{
  "d_model": 384,
  "activation": "swiglu",
  "moe_layers": [2, 3, 4, 5, 6, 7],
  "router_score": "softmax",
  "balance_loss": 0.00896,
  "shared_expert_gate": true,
  "init_std_router": 0.0193,
  "lr_router": 0.00185,
  "norm": "rmsnorm",
  "norm_eps": 1e-06,
  "batch_tokens": 65536,
  "seq_len": 768,
  "train_tokens": 326100000
}
Below are experts of layer 3 (counted from 0) of a mixture-of-experts language model. Rows are named router (the router's row for the expert), gate (a neuron's input weights, with its number), up (a neuron's input weights, with its number) and show model dimensions 256-383. Each number is 128 + 32 x the weight over its row's rms, rounded and kept within 0 to 255. Numbers have three digits each.
After each expert's rows: "gets" lists some tokens that make up at least twice as much of what it gets as of all text. This comes from a sample of Wikipedia text that the model never trained on. Tokens count by the router's weight.

# expert 66
router:162157113086133141166175158150135102169183122155142136133119192156184144125090138107181174096124106175100176136064086102138124158154063088142132051150140110137041093152133183130052174160115123142186087165087133116095123086153163122128119118115101187162163149177128181120107184129186164075140107137101157102095159085179080160117150156126132144114167134125120122153154165134127113087113
gate0:179116162147148103116118129134196155093109107113122114122146137145160098171100150107096103135152169134123106125179096105147163128146049180149096124181167117103111174133081099089083157122131127184177118097056124092116187151101083210101108131184052125110150188128080097123128114105149146116129137135178105135138107156103100148123114162088125049086105137122203093126169093150180173134116
up0:169185143141126146111159183103189085123146141210126104080136190175161115144151178140139137100132131143147097151120097076175158101095124207130137152075137087131046190079108126115104160165130114192158144163111128125182110135076110140103098067160119168133116141165104161130155135103147146117082139128152065120116165082140068131075099176141149085128127105117143090084175108150161162103141
gets: " U", " United", "U", " South", " A", " N"

# expert 19
router:092202110105124166114152125153117146162125122173173111118162096124160129085118106167169078137047194105103088146045077144147078101162071159133114133176157172122116120133159137206192112120158133156060097095090073123114118126103131069112154170129109150167148157149132155146105147123107093132146096077086107115058092154115160134112143110128108130114132156119066094076160122144195111193139
gate0:124122082101113127105146116117143106108107082168149064113084105147130128139110120170088174114129136146132149109087139173126152161113098118124137090142142146117138159093112091109140101183120154086160126101095178172097065143113040193145096116088068196114170126150157093111116138117145114182051147121151063084132166126143105127138128080119120163090135154154095097150170104082114101128144
up0:152103158149133141167146130101096142147115100100113127151141156082113102132089186176151136155159107135167163144133126127137122060159169135118089156164100191120170099129089143091164139181144173160116154121111088134096100145191138146115151163132067127066123111126103090126200084154146052100102129130125085130169155171139108134108105134111141141156171068159037145165168139102182138099131
gets: " National", " International", "th", " New", " World", " United"

# expert 13
router:117127089135127213160160145177116077161055109124120085122131106083160126153139152165141134149122130093187193182109169123114108146165148098093151106201118130125114083152176100141131125109092132169114152153171160138112123127153157123080111109115063168160106112186136150055126180173172131117144154137103105117111150123144151133159107133140170134112096080100198165120071140113141175082103
gate0:036165136120176178176123085134134195092138055145112137146068129090122122131082223180172182182126184086054135112127182066041154109161099092125078098144129181102143137207154203108122076113126110106122107141115097143144174173083121182164117100206115155175142099167103116139141120166090146107153168142063151115093097131118155142115116115168149121162210146155112117169106091094158141117108
up0:151139112176089154096146150181168141143154117114103149140148134177157174052160019099075112048128082163151140151119136168196121088127135103129145154101157147177173114117153096158073156126123162182155141147132164161129131105133107111147117168117131097086088160103098174088079159131127131151064093100134157151104180105151087074121112135076097137146031100148116137129168164138108124115139
gets: " (", " \"", "_{", " $", "^{", "/"

# expert 27
router:156170166128093162075143150125124154118088162114101111135134106092071190114081102168128107144083115077075094125117113142154109178156149072117103125117121073131111130080149118194155156100160099076110176114155125082104108113126157070088143111148101136144135075118165159177124170105163097117166104127087054105172116174141102158105127091134110149128135160111142161112127111146135095080094
gate0:104058125162139129084122136174157079138102133163182134100192148115085140168133040151137189105171101102182173097167120127088118117170147154131097150104169114074091095104166151117148098136097132114136119171128122138124180147129100133096062081174091077145145096125151141142081088048104140158142142117172161138164188150108170133120158142196095160188129082185144130157162166165161116065130
up0:095149138134153142140128091172075133155150145108095126099082095048148083099147155161135098142137141093144097119127109129108113125117111136159183086172136144106112139103106105138110139111088116141101140108095100104142157165130175109126149136120180147188134097086153119111180186128108125178125161189152114183124074108165055103118144120176100121063121141087138148147069109171141193189130
gets: " first", " New", "th", " United", " second", " South"

# expert 59
router:068144056128134185164148139164076152102129155129124110109139097101099129127109143095119135122142166120157125190144127124152146121128067060097120099130092087152108150139164150142179159151113123119156161157150173112160121164162081109081133147150076080112134119184160142103146115184110157088136188142103140138112089094138151147138094102101098152118094158138128149121073113114153134108084
gate0:115222158158096121127131124153129088148151160146151116171081136123117089168072151045144184116146095105092147137132075140131095150150027169140108151118107160101100123103177129177192137107141168129096142093094151095110135143121070098083161120126153144116117209119115068119151107090159172100129148085101145147093132161148139124127131125144155119097137195095190122108146132156178119131090
up0:177131097088123127083134134134163155113131151161105155153112150153114120146087174120143140131093062071124099120136076146120114190109061160095126141184135147095055117097136144156144148113095100101067161055103135109052097078111122129095100109096115160145132117077133130141155153052130152091190082113104109172094184153155134137122134127146083086123121183078220137112101138171196121118088
gets: " (", " \"", " |\n", "\n", "(", "_{"

# expert 5
router:138219090086112136148197128115119082104158079075091087097129138093160105125150103167152126161092114142150090109089112118187083136117178178067149141163114092162158108142161115145096147105118120101105104079100125128150106106151191103185166112117135121112171116063126076099120068161161078139109108164147111180110115093141107210188159140111150108146139133154120061082141097088118060090132
gate0:076121113153142143129154178093139112074104120103142140121089118152087077135131091143118100142110112083078131122164103129114183099101070167124116098179153137135102164140097111138092161180122119144164101121145081048154136082128102118074099071141099120135138098132095124157072149070159110133133084130182108149132170092141184129125109082114065166179141143182057148111129149124094156137103
up0:103139131140161125122127107073163126060113120070198161112078134146098144168118087116111117127122095088119121142136150047095185104066133185120166110139130149137101153113153106130098077183097069114193141117161106120138166068140124102117100058162156072103139074147080106127057160116148130120120104106165172123118159115123196093131107136134101147152107119177074154169150136103119113150109
gets: "6", "10", "4", "12", "11", "7"

# expert 102
router:076135100073087158153178128159123146154086135116085119169117134047130070148175155184169147113139138167159080188082108193120126114178063099119177148126132134127079161142184117110172065166176158120129157137113160137131103139155142125105142129075067162168141108173160124119141155148092130170094162088138110086135088085148192150141072180145123125140197191118156135119131095167163124122190
gate0:163125130116053121189073117118212092147098139201133114125151113176115210073120102147175160158107069083122135153131096083130087090174148135121092083149125136116115105124161111098144132159137128134180120168160163138131138176173166174155135130130105100154114113085182180150115135122119105127111130109104157165045146102107151097138110122061108132139119069137170055140161168098138122114151
up0:152110116128170092142182140126142134109088076096116131116126110137109149105139111112150165148129111137135127094088158151129153085123080123113130132041112052140147170164132178163118124139120125106127195143101110182135141127111102132114116133120164176152131121093128139044104057110110157139124122132127107144111133179140090108108174156098085131125073191140127096160103059164103115134118
gets: " (", " ", "_{", "T", "2", "X"